From a checkpoint of a small mixture-of-experts model trained on Wikipedia.
Training: a variant of Adam for the experts, 1661M tokens, 8738 steps.
Below are experts of layer 5 (counted from 0) of a mixture-of-experts language model. Rows are named router (the router's row for the expert), up (a neuron's input weights, with its number) and show model dimensions 192-287. Each number is 500 + 50 x the weight over its row's rms, rounded and kept within 0 to 999. Numbers have three digits each.
After each expert's rows: a language model's description of what the expert responds to. This comes from a sample of Wikipedia text that the model never trained on.

# expert 63
router:599491482406485542463438510488513516479489480472495584482593518513467455638545501529557581496566435586396498424528362467545466555482467504464503556545532552475457537506439468491507563484519444482526514528464483431532484484425495482542471568515482569568475530552569503518437461532500382425
up0:470403538447478523511427620441468545459534483434518591505549524514501451496538521450531363481514545571514448457494555556504586501521574508514541507430491536466475406543622459515446514549547468522472433553509472336510550514402512562494507478531519445484498540591484517494445549501533523504
up1:515490509436477463470456474395454529486446509503509397593531509504490490439418535428568557543532446596382490512522472542433619542447543500546450530601453472532573467616578506520486500510531417421475549557510491459490558562492435554579455537573478410553548424529578526429532546522511492485
up2:471642507506518501458560424414557431491501437397479414606505476520414486517448504569502556479393510488461600502457493526592481466462379497462520474502560494578447546561572505555526536445506557548483555608454528362500491451487551457498570543417547565452471545462521451387461416514478469505
up3:472427443492537444594436497481589515472403479559503534515483551521597490479547518574490498516524520498536556589518522455542469498440480501467536504512528560575522530597423546481477444452479444502507464534503515410483566472455521573534485369579501540485424483496554470511441432480507439535
up4:525446408536480551513422436568567589415535415503526528518464503534530555497449523586500549540453551504440502566443504461570425504400504508530500485495511540522589550508550474464571415566534544524541541479523503433533510474465484461452427480571448559512518576516548423527512481504498431441
up5:574428548371466537564552474451394638392406502491495495467571441450457576548471500467582579484474506562482484591487428470480524560523459442408478457489524493461502506508578537510493571539502512491474520533443591549486555619484503443574519453554507433532519443516507515437512569505521470501
up6:486438450493572584462487550435543503490453440541464553512418514512610573580469494487539400479534439580467439423485452483455410484511501503505504449503472459481526350519495463487401503441509529466542567582504387455582470538534617552499501543445519523602478599477412476463509447481571548456
up7:472548609524508501439501521462554509463364529492562546514543468493551435395519525564563452437354451523417537483468545422437446416504476499432437516451456471518365464427540519496541509468474510439525493496504498447570476497562552490460611511509480433495517510502558560494555513477428503526
up8:502526523457421449431514525461418475486549479507467513501596510598393504429565499548526420512527506510479455487563550489454437518429536583505479479499468495532494507467547537457550436440458458518575512528504436448469515530458458587553524567425535477538500493501466475482461514437445451506
up9:439452619453444525585536484535558556471508515542497501607505480313495549541530556532503568515563512491497486522496513581490455499562465512400541479522534473481562427473437484494446553518548541402540472552502549500508538441567550545486442494473456487504500463529449553409527511535495496495
up10:493504537444446477499438461493478533451483517463517554556516420556403542498516577461521479449473464418510497490596427415513479442525525459407528440531510474472468455506511475561409598540421524532480484480391507315435453504471434439592483479442496406465476498361409443453516507454525431509
up11:471601532476482541470488461448417518463424499540484586531538507499418625472433503565519420485547445550500525475485547465472505535467457492497509535497481565459525482413513505535547476531510407395536495437435427517552508533581585438536493482546496454493625481508487517569540507524486500423
up12:522512476495438478537552428483474537506392484547321558546458454513494442455475580528564586461380433412583458507460505457536485515449454493539548489581550376526473531482534464558512619520448462507429465539461491411550450517583448510416497454510454529436555549488460375424437426492477519491
up13:464585409404463488480498496561457429492488494447492583488569421536435520511535511569526508432474477628533550551555445492448511504467438490559538411507490523536505495441488443504570507470438418531421453479617473464620444488380458503477469532433531547493518511516445497492450496470481494527
up14:544464504423464538530525527490480461506516480447472522537522413485487443541422525547551428489534428619505564399453437487458437490455535553480506550457479563479519487489454494510444555501552470496568455543527435478538482392506463510455472542342508475490565516497486558486474527564507474485
up15:527464465390474510498524544507458439407537506513466452531548531531441520453392468487575523540471446592537405548588445474598513435542501428505499531499519583541573507446511446491385492492484527564465539445549601495539480425464512474426514565530532558501453502511482587443480553548512434504
Also and list breaks. "Also" in "See also" headings and "He also visited", plus commas, paragraph breaks before new list items, and minute marks in coordinates.

# expert 55
router:530474565470437484493440470492490494438472467491472538564571491545527505647612509514630513498465559516468437505551521417533542454443538542474577622452503502490479440500607435537545489457492511562512546538431476528509550523502510438515465535414558511488548516477519471464401448485529378477
up0:521470573403451491524392575509465519425470431483582574446419495437482457474544545502563478535465497546469416494461420510445461503463503399494497471475483443439420462432438528540498481521495529541500484547462443481538494533495447558582466518515513563554418446457503409594413546491515525527
up1:495450525463432510564512575472497474422507543508377502600538490488398390534524506568448499444518461520566576478548527473436491480539501422474429460528455458489463518505545468553529541483481488553508436545473518501460551607478557550441500614482443538501398518492540489491506514497555470576
up2:549515543598493529456546546580475456462544435518469494528470508464510495612540532430484432502583431523443460502537416515515510450560560504484494512545510506474441512590468396545546496411517582472510519512568530519553553604549491519490539418444568460501527468476490456514443563548541536540
up3:544447500443508553444517576477464476437464455435541619516486439482513427493516576584548575504486548471476494454522520505382492388489457416525462518480468444484483515522473508589464538529490550487505520500533423504537484461476525445487454472543466505584496540450471435518481390490531474520
up4:474525450529504495463527472542505534507457487502538516422485516428498456457434450547533468480525477529536491567555481560490457553543490543483525528469461503465513517495495526482534530542495602513471515491519489471498522525451422464546533492485472513468559480510425442543501394513572574421
up5:509592460475491546358473554519426486541529432546438582421530506467467452544528499622594558521466401610512491459514447458414472409498498431454358436504516569475405456498378452455441490478582445488507491584488547506503504553371533541518471546527434513520492464517535508511440488513605474484
up6:579510537431487441517532408507444474463460530530597500488510407467525489536430554527510472478508519568546452451428486587460548465498477554546534452480499453482499585549539470448437534491585604469636467522504521476477506454456587429533500456483531372420542513573444469480483454525532533497
up7:525504424484494496457510512483561504448455472462453499498476518464507416560488353565563530495479493597523493452525509505492491541504483467555517475572508470551453513520548481497424567457573547520489523443558505528616545590469457523493494530472517393497549412514553560449455482509448490373
up8:623443506518453558433508472452556459487469453490556565500478458561543438557523423451526415365521497585566509520490580395566436508528545458573494500431522510521518434585470414469448466573556482537493551495605500494561525475530529453575429593474484445475483519500518405605492515518494530487
up9:453506518469528537424538439529518506456497524446494499589494519469527495539473435531534494432458548474518494468503516469542536556541493525485478516489462533509480418445521506518498583484545569459557534497635437523451444539457544455575444505499535541444461373490422440477535519502465515465
up10:493526485499503523479482526558519608471494550488366423556517505446473617474540553569483494495480538509495481496466531515436525502479443576548485456525487419437550471505587478449538526471558454445530503482622502504545616473532456547439463473539571459485527524542507387439475488536529478499
up11:514597526423563545534459485509465489438522461533537488547498437556492560523501519482552390450429562438536512552389426516563452588461471494511529493512549491539452465506473459501555559489481439546489497537460477493423517597479596529466509519443595503382560486399526386480459497476574493491
up12:498490529452477523439502611528512483476474484543471499462555488509475565540482519531559467460500434500525476515486544505431481505492484548464541570551500480551541543403546503499446532532487430410474504515476388512449445484535546480449579513475473533605555539592461480508487485523529480538
up13:535551406425555516558477490563548549538511529399491511496544504514507494446489480482547482443410490489477465489530480422547453459417457468522597445526412486485509525445524470453494544515452498549448396540468447476450498517452494511450529407585474481437490468356432450499516460519535507424
up14:526569556568416484548513623589513489438505449456517556460576580525528636405503579480517442493567462551435562558520515430439435531463531432535507498479511470510411535426536461520443428418503484480510361472563443486454515511446595449569487529509409507481506405512470537485544515514492447353
up15:441455482516454574545538554489577598442483433523536664557431510479519505499528515422548597450505545531458492480579535515468456550562455466454553548545505461449513460603609507436577470486494493573489541563521558453543564576499414467580511572453436563514491446524471507557448442530589500541
Label colons. Colons after field labels in infoboxes and lists, such as Phylum:, Care system:, Cricket format:, plus colons in times like 4:42.

# expert 29
router:511631485448479481489484591494480512405506396489521520479529477484506501526450527526587533505510441599396440552513453491481458461506552519466483509432473470382538511466494402471611498481466482407514493517483490468479526476481518552549454561494535417567506538473484506486471563610526496548
up5:425501448540432463388553476484459493497528436456521487525498584469530442500508436520491480469490477529481618568537488456550518521495365490430489514395455520445420480434511457515488460551415522435607472532489423502513499470571573451469524527591489508501597499492560526504520473564536463391
up6:567457390481521452419522376519469526525480501516482478551508524454603463502458485433474428522458458534481528452479430554507494452474447490518464537493445566388518430522397459477524535412488532487511405526485546416557500505462587517530452523523477506464534493422526486470424489524498482491
up7:575542482425430499582503580461487462477492494513469528466524441489423482496552506573478444538480491656473505418496521442577407450486575501484509485473467560540567487475490477579592595508580486454467489494560474462506505432362478550421418509540487461468530544534547459509481395523578502555
up8:578530458534469507474500518518533512440472462467548460478522449540399496537480478469492551499483523569562513532421462487467503519516490510514465479392499366465523507470504433488561433586495493438471505508507538554490532466516554476459529537549477415578530463461350587445465502555536440499
up9:471345502446534448461515452528579515467456462440456502500496476545399496502478497561541509423527467478540468476498466490622513601505565453462509529421478526430542425437510510437536549469567543558501494603491503544509566463472537509564485559513473513447524448523383490487468551547515455552
up10:448569415503465523420447501512379545422473508443523475425575536476470474504452586516530609517446541525440463470511501499501486512459503530469445463490400540451413474415508463508504536578494414493548490527430493482394506514532463523497432513515432507504429580439527518423432411412547437514
up11:505520456535545453485436543498546549464508480499489496507543558517550527498435486459528500480419447514508573474418499485551539432397493525569542413460487374446537530557530401491574493420472447419512506555491495407523430466520518416485572513475460474522492540594418432532435484493419469419
up12:446468517526526515601548574576517508432481488486476547577543488547590470507564593449523547404421496602520496546598545513406439556500449473504519450557470487547498510511473387471562460441403445488514429518530567539541582474462530510583513620588511585500487496419409524511485449469525541408
up13:456589619477501494575495511480519497490499462489581476530599586575489522538533580480520514542522393443478470541561508547392490477470484472494553501520535544490569373426526466463484473417527458515515505432529486406463520449513456500574510475552455494567558521579530468474456499558554497506
up14:448552563449498510527526493558508496465467471435425435544516518521464471472569513570559469450421420538389476509547457534489424573474489546393564488588486624447436505521489460493523522475481500504529453474564492511541634459529476526538550458499452444453485435515489541454524455449492530426
up15:517534585512459480505419552513510515409485491470478484510517566503467477485495518562543503559479523531454592496429545541578558483412546530522571488509449537551520485489547408513575568476544488588496404456533454416571353546389376514407508565464529434486516472493537491465448436538485450504
up16:521484580510526505474477458435442585526520498547508500469490516495583414418422557548505425511464573533540456400552527390450485578527417514488611397460468479518533542512485407508499499395470546468432557523426512444467425496505497430495557551500570497463467453479443451563529550548474534476
up17:652529466499566524520494499498598677438489493504428469435466392585448523501501594499517440526532468551483475450465527438550407446503505525555505563498455448433535462477516521456505548568432420432413500541450533496458487392466513566534482508445640509533475568559518561502516514490583483426
up18:626557366493470526484466496514486558469485547498450510418450469535416390542413592450604480461513521425448374450531431524549441440572444517501496546483409525466556498429519468497487498494536506405484536519399475464466508482439512493439464425453502535437459468480446480417406482537547486492
up19:449509430515504486517437502455483453517535461461534520502490488483480455529488524573494492373545505514461613553480531507471543403542433471502466424495509481496557512481541464490515520430516489515482503506546587544544541442512526577530584571447544406545589540489512530456531511490512486525
up20:573552517478445457521500477505472545380493429471504505452520418460438476506439505447588439534594546528490554573517537483536535492569519514490466523575512525461519529461509537486577448482423488528526480570513551526478518523537521396488469512501496498485476539546535535472431468573527409539
Word-final vowel pieces. Final pieces of foreign place names and surnames such as -la, -za, -a, -ella, plus -ion and -ification endings.

# expert 11
router:591564524465499542478489498579545545441442411471470591546469494460572485523558507534503511457502538546441473485556433553536472492488525483513529505542401440457456421490550424620514547432406567423511421485472488452496482531478546551526519522554450511485563529452419429518433434537530469422
up0:564491524491469492511550485437390599479481502501483519524496507509541556554594476540524499425507506474481510444492544444468583554489468473556468473630333395491535536465556439431507446438482614418506454503574495470608520501532504492547568545463416529480500540482427425462453437498445524466
up1:461498443495457498575528573518603486494502524405362461478521501522504607440391461463509486501469477518549550532536481524487503497535501496570534469491448491501533478500595444473607476466517542588601423443463525531488471567539499508484499449515536539474484507557532539535537434476496560412
up2:535488489451559497686537429561543430512507519493451543491526454455500390564439530484532456483541543441418405518535524519515527552392479485471516421414474607408514489526525436521486591464472471550496532459519419524476467515486490557542478473448632455532578506463417390445494461535516468420
up3:539506441550489479506443563447424536455372444533443574453518510422485463543584619582556492362479492513536558378415536539494445520455549512535462566548454547470520493538608467530489434457484492601474473556477530420438484449430464493548515427565505447561488501485483549469486439554473443455
up4:494398442378517586487496547417465535501541454429525531503464448529579502596609561476502523526503411531453553511545470536546475499538484529598568482532512479484552467483465450578520523508489472471502466510557490524550401460457557504482440455468576437509536551521431494583479482510426411404
up5:521499531404473573418467610579500501497472442473410406453561521466529453399387443459516449432456450461483397529457495448555500362487511533550483478537546423487433525506435479517555492474513426511560474486531368396548478532533473475473488500584468558486454382503489462426530530505537511488
up6:603488540502555548511479389429436473525487437456486515472480504454557480583482393523528495413455517572512511548498482529514477457521443442519447600505407544427451517577585477445537641533489575557531438557607454533422519564424518507475420505472580500475533547493495446460571505519530522534
up7:500462480548455566459363516543528520470537441521470503574510505484522544494513419474519465415584505494547486473570546534523557431525542447458505538515509597516487435531631472465495547526490511582427485507545493536553446482524548458430539489444489546491397501443424460486460489464516530480
up8:442531472498494470533541489602501516445514438538471454475524534609475512442500449424487440460483467494480498547515532502455564462424494545516573419429437577544380467458544447419473411570475369567482439522461583459498474517491519470488486602540481482477489461575505477393436470493405493513
up9:509527531431494564499464480445579483479488469515500472463465495570582356502505464471526438455551452613574450546555447458535554568485463590548501490435556477505482427456540482524425530522460446526512476427479574442459458469471461476488528512441473379550528484398521453477492491478526480481
up10:663498389402569460550406543567466577522544471507445553536573590489527416419472452442537479441508468548456481531418522464454475519519465473448516536465416498515443515509489464633540570523490465517446467535508548484530492447497473522429486494518536422545540510506519488405461476484494450530
up11:550451474554518492528431473545510592450456506557484460412431487469525440434519515510503539471577455538456521430564425563471456578526567489521479595528476500460576486511502452560510441627482489565559533496556520476499534541524552550640543501513514510514481546483529520491441453501491440522
up12:439486455549505483499489532483437529467490502525357472450531474486462464535413555601546551463505371471529472585491504468501432562369564519516455500458520454503432565455474489501551492540565457439559486515497504509411562505370493474488423586478504538520468514423453525514460516490564426477
up13:508467414526514551466557419568553599478510543402524468542427398552488592526455580578516509503531643467525542455532522439554498508431463518470431474448455420468506454533563426429493572462484425537489473449574534482553534491496570526500488434486520497447509549475510537433494409491530572534
up14:591439465451522528455425515384537548513454517548392564467570501493477355541511471516507633415513511491486475416510373527518465393556525509449425490567380533504548577515443504520486603451467561504525484527490535497495513539478580552501419576573513421464523542490511588563449495522535400425
up15:611360485479465521540502539499627535497563533508495585444393454410493418584505503613524509516529550529570513500511602527561447523492406505543468561547387479518452418490547535459505517494388582548449476549480461547519480481502513564562619487507517520488544532480420400533445497522552465492
Word starts, science/institution terms. Word-initial pieces and nouns in institution or science names, such as Be in Behavioral, Live, Technology, Development, and opening parentheses.

# expert 37
router:564502546495506564470503458562515532431433516457467490437557354484543532539474556494539464418511497550399533514517357517442443536518500547491524470543455453572387437471548445567534562494556505505570440513469518395509506502501450503452499517426433466488617471412488538530443452542561543450
up0:485547501487478391511467552500491536497510554457408559534500567450516498502514487551494449552431483479566501426471540522482448548587506550488384471564493452465531580537528515586431509545521585476519476517535560466549456508524577428484495489503489522597554403637511492593402516513546527438
up1:556536478504472504516451419546549486462491485389461502503559511545548547523519538562564557363525489528454502501453518422466633569368603434590545587440563500537516421516463444577527482516517509504450552520469492489482468505429501474492409508491445511422510512589513451500470555505528458450
up2:474473458545501517475489581472560496456528511512548580511458564489531542495497506493502603552544411538466430479429496393527579431508492390558570478567490492443503488527460466598476495649532533547405478522574486502484430305487527516514457554515550514456467512549436561635542483510571500499
up3:475553537540484574474520432448384585448541516447512482491553549470517471574500493552503466483476516490486478493505496421521521514482522425510527590401450482476425453432472523515415580506456502511448462435493577424597556528479529511524504523516481584612486508497440504577535570525579462492
up4:523435536489553427594495491467584523457516429515419567557438623474446510426460440437513557532420471588436436567442614532551531475456413537556552521460380525529425443530467406531475556475498486468490563479474482454476489448506429509490550482556481503485435487487499499532463504514519522475
up5:492478512421491540529465535510503452430468336455421621562523548450520486489515462479567495422448464573509486444554447488508514412536471482512505624549372554455560518519511409521563552522497427476508481407533458476590497515479467496515505547510553522528463505429510424563505487609632416424
up6:493533370482543480541408597475491574496528468487545505568520516513535514539429404426553452592521531492430423553490454446617534466492504439530495512557456492485533460465472410556559473521535577459579357509496465465529505580502508383620434520543507524463485432560480450430472434538542454419
up7:589514559460544553539386427470481440482479476507499472540424546429540541443584505402548479572562505621523463494513397546496493401498460397422532532376435593452482482520565502564570479581450535458506558550482544515507486531432495468442404521470597493510574419477451369525581538513502460490
up8:532507461462436466442480579447412627483590510470541541583452545461557548474413552512514456473516544445573497421502436473584471424538445466563509509494454498440518498398468417535445455507500457564540519414506447535533545509473516583466499480493506501437517492528508463565456461536443486478
up9:477515453548573498507502535480493416504498526573542584492445459527517478490481475531580469554503487537605455557551519494443489424413551492507475585515479588486539506517534490624477513482498573519429570494450449537548471482488471529463511508520465534527457507425480480441471546516447592418
up10:511457420517521523544527497501541492489417533506397490466436457433467547531466517586500564539478491437566505528514483466536431530468531529514544549510499415420463565433542514503510608639468408446417471582483473436450438477502516559536436456496513503537518482430483403452457614516447376482
up11:588470504454502530660403609533621653504516481550566558452445492447586562540444516441514522523547492545541521518524456607563498481504520556528523561450326489489569454401521472561528490516537502543470523569577440566495486431520500578489499485524551479585556534640386481490500431534503508521
up12:491479441515596559433444499578524540435456550478479502568530599507583481568431460479517421506502487530588578425524494486537439553456496499560490529454482590493517502564557492414512427471484471508506507488505468576547468483484482427502597487449547446472476465433516492465551413567441475478
up13:514511523530556420511481536535496624494493571495465538591499540510499564578538355498511503474533508461517409552519491458501432443448401512523484372557459529452511414477502462491513451482504482364526492525506519538539474459521451547499467510511481471531505511462531487526490417513501455493
up14:521457474404481471555473569404558476506486357543410566601445487500511513516636556509487514534463606498521543419558439523521578516478466484452543460372424544572462546445596382429412477580490515633457471584490477486492571508519587492494565488417501527495550551495596460532431484500481528513
up15:508521497528453522507470477587558509484489493442582474481448441540593497423414489459499574501574370502525542538618455564436464575444553484503552424544493461544566512528548435432486437505496602514494483431454484531525477522543524470564472522531502604462458500485494576443449567548472479491
Opening parentheses. Opening parentheses and brackets that start asides, such as (born 1934), (aged 57), (Billboard), (track 7).

# expert 62
router:530479508429490568550436461536596573437497435417440548545509449524515505470619544455577560455511577540449523415593447471471494461508491507470552509449421515485503493522522496526481539554467533454528464529583552480501507455467531451472443563500527413497490454454500466416478499488522504463
up5:497525454529510502580371529425562553484501564430369522435556568466451541510476489450534574472450438504523585559538539536547421418434388429432484516464519452489450483596557513542555570492461482596468411479480517500505492434528407531500504513536512575545505478484502453573420508497507535477
up6:509502470501476534448411674423480559490517506506533509505485618525488436379574626435534510511454495522503481533470550439471505458443431501530540503502483504452492489564485513510501457430461523464585430499486629478523487437470505501525577524447548470486584455476563520500513438502458506470
up7:484516518439442479474554450577463482406511503518471502470505496549457466530543461420633506471473492610418518575574484462402477578493400517444525517518563466427430505480523516473426519446452470473449519492449480544480524485462522433537454447395508491579458481486460438491522560482447473555
up8:564489444509555475470515515500506548488530483439464472559587498424458542426533483433525497522481461460566563451619425426556522464479422511448525567447457495484476518450440501501504459518532463431529457486566541486442464407516568498510457483605497535501467495622546399473488578503551534486
up9:565540491392576544464502463527553506504480491494594455526558439488556494580529510504510497415540574580521422375413483503566516554501538421580433426405447422495458558413509535485490504523494513482513495551570411392551404485608615479471538464431528469447659470529484508473424592523448479509
up10:538565500446464476533545568539457486475508453488443514492537508486454541613437462507502427461465562646521545500486554488415512573474530519523583454492480582496458555477622411434447534477465470570492556462552603492503541503476529589476466543486494471535552443535505382531364503516453501535
up11:557447496473569479541477549462516554512404499498602534541422524519561488504586616454526523477554462472472503593515547507457540453516465551447557645560351338449489417549533461524551468432462599444471410596439399477520521502420453450492535547479498588490519570523363481484500402519464530500
up12:519487473534529448426520473517496531459497495507470523445485575507475547588509441571551534529522498527572455434520489521532423515501487551513470516536401529493480559560465483480630475568510417584515554539533442452550457436429423519436449477505508553555566531468441513490401497504532491480
up13:496460496496464510595487506514525625480401498491418574501534483444455553485431526519526567445526474555470527485613514461505423470486475498487442519458469496524478543458557411528590438447488523519495486520448559453513453476484438524538558516568477544344469561532449506511356411527501549486
up14:537590503550545577510485626605475514476555454496515484439443485531513522409535492517498612446478500529489452470444500494502545418517477483486483491465466424458586467485450434440537415565522454477511573435589404528499451429556450563550628597509484436570454565496547523526491491573439459531
up15:491518578522460508521480492581559549464508483503622559473545577500486472543500506398526503482510417463549510495569435485548520427486405540535491446520471543509530516513597535497529555587591454392461437468551404411522511477424491448537413528539458466544487495515447459488499447502556560479
up16:474488443516548431471516585518456510499492488554497469593508517443463489505418457513534507552527549466556433446526384528533510490527561490456470511524500509494511482550463480476573500505522529466515376425502545463513559619477552559471499562527479451463450405411431499473506519514570543419
up17:504521450545558536508476565559472489501461463514544554401500554553518528532541464443577483486572503529422420576560509436500417433436516545461466507532423531510460451495437459521556427422500542541471465521527484529531401451444497496546530510516450506495452567522559513509569398469523494457
up18:536531530396483549476384512465532527493494468439545499523505516491468455476571615516501543427517419616430565482514597490504554518512481525513460442507383524437421442468479512453549504493538541443522576470575378483555465504512541488485531521503432517515519505553558542485593323485539510577
up19:515500527506486471495538548546416547528456508485424447457538500550485512497494499451536440525509559443589497444545506516570508557524419498526575436464426531507512492514538535361449420555507505474525443468466516476480448465510520562487473491515557516455488548567581480485386480568557580570
up20:632481427532488559589490395579583469472544426582483483519449512404567540572504520454514520482475486480522504585453539473521531469482427456561526545509508489542577465617539482568451467455451460580399494501453512559481489558427524503541576457478487468366596528590474466501539467523471493481
Paragraph and heading breaks. Sentence-final periods followed by blank lines, and equals signs closing or opening section headings like ==Production==.

# expert 27
router:511456494392498514573464615543462499478474500543522525631602461503538499554504490492540588546526484562514501526570545563522507404448506437444558489414524437472495468474520475629498525474522479460500470451508482427594521495421492514460514600420487528464463469517446511398530532512522526439
up0:459521572396462532527520490603511540421465499467436544519500602511470598449547494509516570457537493512462527467471501487465445432438424527484548503480508475509535398454544459478491505459538479487444518452516607450503560586396483529460509438483620434497463529407501486452483456534570560520
up1:548542386456504484560505430494453570479527491489491494367549507601507407597497516539536515423437464479490433441573473485531464506536557475428560426495531510486525506420523536505526464627503516586434542491485561502411472510587472407486382504539484422466577546365537514491548554487620492469
up2:538551381565514409569460517489510571464518478458552381539615424501458594461509520471562556548582529459514538532537472526528596513550468430411598567524453438492420451470535467469528530498447481479516534559447441442505560436580536584509532488494518489532467565547563491468514536523504426474
up3:532585491441510434566494505449539507541455512450501590519614520528425417490430537448533587436553527473584557488571487548554475462390445486533456565506489535510389490450548509380496452492582499487520456538491482462503534490478548552543535518512468538426503446493450523495474473572557432545
up4:444534539427441413423479529545532555489542540560494479537495519383522522539557557544481593533421487546516635436406436460519461474415461532410515449506445442515462508504453464527534474474582601533489479556517436515469446443531461461551557562573482509435526413441454491516479550504475484525
up5:470539451492508535521488546547548488406525526573458521492552435518443508526547579597528560492443510507526515497501508555434528513446488470429466448447428488497601524539527433446543428552493512577572517504508495515552512477473507531563512594515505517582557410424504508497521506475549488536
up6:445480482463494516517514546392517501475480493499563589514540486456467414499517457417542452449475499554623413491521473541456428542468517486543518505442515532492500556406427573488487488443516491529521493447359524453524528559579484411548487516449455514498497420511535423453489439534457493452
up7:553486387491522461482498453555505528458488447476504540500473504410584472502455494524491512426449496486520545420481519575591495573416596506566456545476525504478434532621510483483475576568418576455440494563503628449492524543508519443516428560447528536424447538466472387535498493534563447548
up8:479497458523493553446481456509475570390530431497497426540494470436444509571545482590514492424563555509527437444382505554551520532535551543489478516447500523559522496525499505485507553541554535529487482450471493484534533477453497516498502566502568498496479505456490551585506445497557494459
up9:473476468380538490437533436567468506451465511521464479493505549551505445514552499505495555459516509481546505545493516346477502484403534517542455523529523492475489495423425392608516553516491476487476440510474519560511497515493566516494559499602521467479505495405504471475506543511573492550
up10:508455538395520473452402575412504547519551451541495485487506516524443634506529460548534498466475457515535467411573492518512517633535442523478480558477549498475577553471550459505421439543591486475462512527555486467575581470507528612595521498528475574515504457572600459471498448507559524487
up11:501521453448424495558416545457487507504523506553448489535458439508508475595568550535524463505498485605479517496435502488466482417482434552491475510556395511488595427586526452500490598539478472447469503423591430456561479585524614530440457534468465434441570463461518425619470399508480511394
up12:527490459491586440438503446516478473503491390474487609540579473458562432503467454483527469518441468541399476536549486516563453496542564445509548484460458542513470548456550440465403478534485473519498464450438498445584392468498558461528502556394551520581569446369460404630388522500544471539
up13:491526498481554495565552481537466495475472540461472442487455466492512516488535568479542457494493446564432455465507469498464507451480583526450471570539466536476492485494643517436621507546409479518527376428528540458486434469585495381455514569435523524397505450460575443590525478489569481498
up14:489535433386517494507562542429500515497510519486486466511544529428484445526484468498551438528489519440541467460569491540498562472487524423479432424536474444553437524512556470586483507460499474531506516433553451467482512554420457457487547443459497507571518475501561558551529521537581422556
up15:462455522508550529579480418577512593500402462454499482517560444532474499494533484590502468443383592521564509541482496485504527524494477448378582577411455479498538548537427325446490480470462473522489425453574474500497474554552418486576548506475459483543509557550449453485473426506472462397
Letter L and line breaks. Single letters, especially L and l, inside foreign names and table cells, as in Serlachius, Tiflis, Il Corsaro; also line breaks after headings.

# expert 30
router:525484534415508540556492457477496547452426447501482472553477468465515501539578469459579523488470451584495478477536528478515473495459485586505468489487398474463532415536539462490624482458529533488539576467505535470611504449555498418449405481570563502479478489445488524617474487530590472502
up0:508430500546569461459473496460523458505526536409557579512525511493490500494562534462568488461582500523522533513520528431436474425485493413527613498585491490436457446533424487584515575576498504486474486501503568492584481440546446462539546483538544449597450496446536437477450493557630552489
up1:552499495485502561531418496495457504458481486399430498500544499529404587416536454484610476508556515533511454447600592463524520586419461455435497524454506565453439493448459560492581462497407350458482477466451534470469550535571513440483516485584561416475489454443502540524520475489615475515
up2:513448463451571526550480494552514502472529503423511508518490494471494514519592430465554478565404447486493544513629572559426461551432523534538523493515455512482443501514501554584484545466546488471503487435466526517395521582448481453544471446491522547449491443412446480480522511441482415554
up3:472591514445461610482477565419524456476408456527495502541463516524500548453529463490564487485490470627547462455500472546515431561436450550445503489392483565444492470576463483472503479470360440482554517407515588461540588466499470512433404446473485496432602434473561518397547450613515510468
up4:519472539407472453540492560484594527518518526542516417465549515524468542485475464635564507575472422542485402502519440462471472498504451506530476539482523437493492485463485443610455499510547495529574514525486538504532571532488522527495577454528493466519587433559541529535453489519517567430
up5:477496481502514521518530466509487567483586518512445493492541459554488565463536501578502476546558537468458509363544500539467472480444491520380549507426535444529439462418469458561515465506465490496496568506576456453427493452564519529547561422572479429519427511559558570446470619510506514551
up6:435503481411492577540417525501456491489494467451486475508504430426435491510581464446512552384554434473470484580477520523551384422403448505498525475440447460475467547466554537505484521576538354500479508473476529393565455544467453419461444639432510549497494510512424522579499529481525365524
up7:527543430552513580555436476524553529451494479527524458622506639490571451514549518408602505462528486487427492443520457570527536513562434491397491537542486638438410449502447526415484524548470422465573536459487471514504492434467404482492394467470609442493565486425541450526512441481577530554
up8:485607524401490499561453495495501543497559521534601499482488479438485616572494519487521495594517493570517531445556478599484480386500469490489464532554456470501499495590464366552410489444415498484439496432479482495498508452512494567440523472546539480483575451473537536565470508559465578574
up9:505438546491531501494466498451537550456497518475517499504480454494514557500417495456549540521461468549521538534605458428476492503477407493590556512539474471462470475468505490556555494458386520522464509583499436492601465378549549486607526489567546508492525478551515552423476502473519554513
up10:469521504375524494572519566508497444468532505488471562588507480499463488510588459487512598447520489490431519415588399460583520415517451518476489468546511540474555536458503465481544499500610464499557474387538440512505536514472470515460480470494454489507583533530510469472535488551499539498
up11:491570524525480555453501508471600530448445506435494556539508445527421575453499518526510496468494565482422490514637570554556480554487600508528569459514508526470477535572617489603592452537485457433479443570485456472541552506437528550549519565600502490544498431446405533450483485535436442395
up12:449393607491479478513523504509447567425454533532540523487524535448502485462482513499587502363518514501518499518549602501484421497537495466554410569486458373503455557427405505594447585558477511461514477525515459495476446461492601454504508490530483459490525465588427492480438469432467584487
up13:496491506509529535487544483535521551462515534534454478466573467500509459489469499511501517519484540521429488533504492460500419522582528519509528409507493482441452460538499498500474493485401462471521591515512520543522563448493472471425503450543549404595539474436481449403464500508558441537
up14:537472530437566551578411535471513474496526486477489440451628591409436460469388476487556515375546553533416467510524422414541503433539423517525509434442492536553473491480492412502473579491484421446503508461510539498561550425552521516454491526486486442394567526550410480577409458495450498505
up15:479559459441417496480437504534590447448533532537521481582436494506461601470461561519539423509448590501485523343465482455576596501510507531533457476419468592525483517525600492582450505555533512478520509536558456467597491507521609473506456468557549531464590560400419463537520509527571580503
At and time/place words. The preposition at, plus near, University, Round, Start and month or time words that begin dates and locations.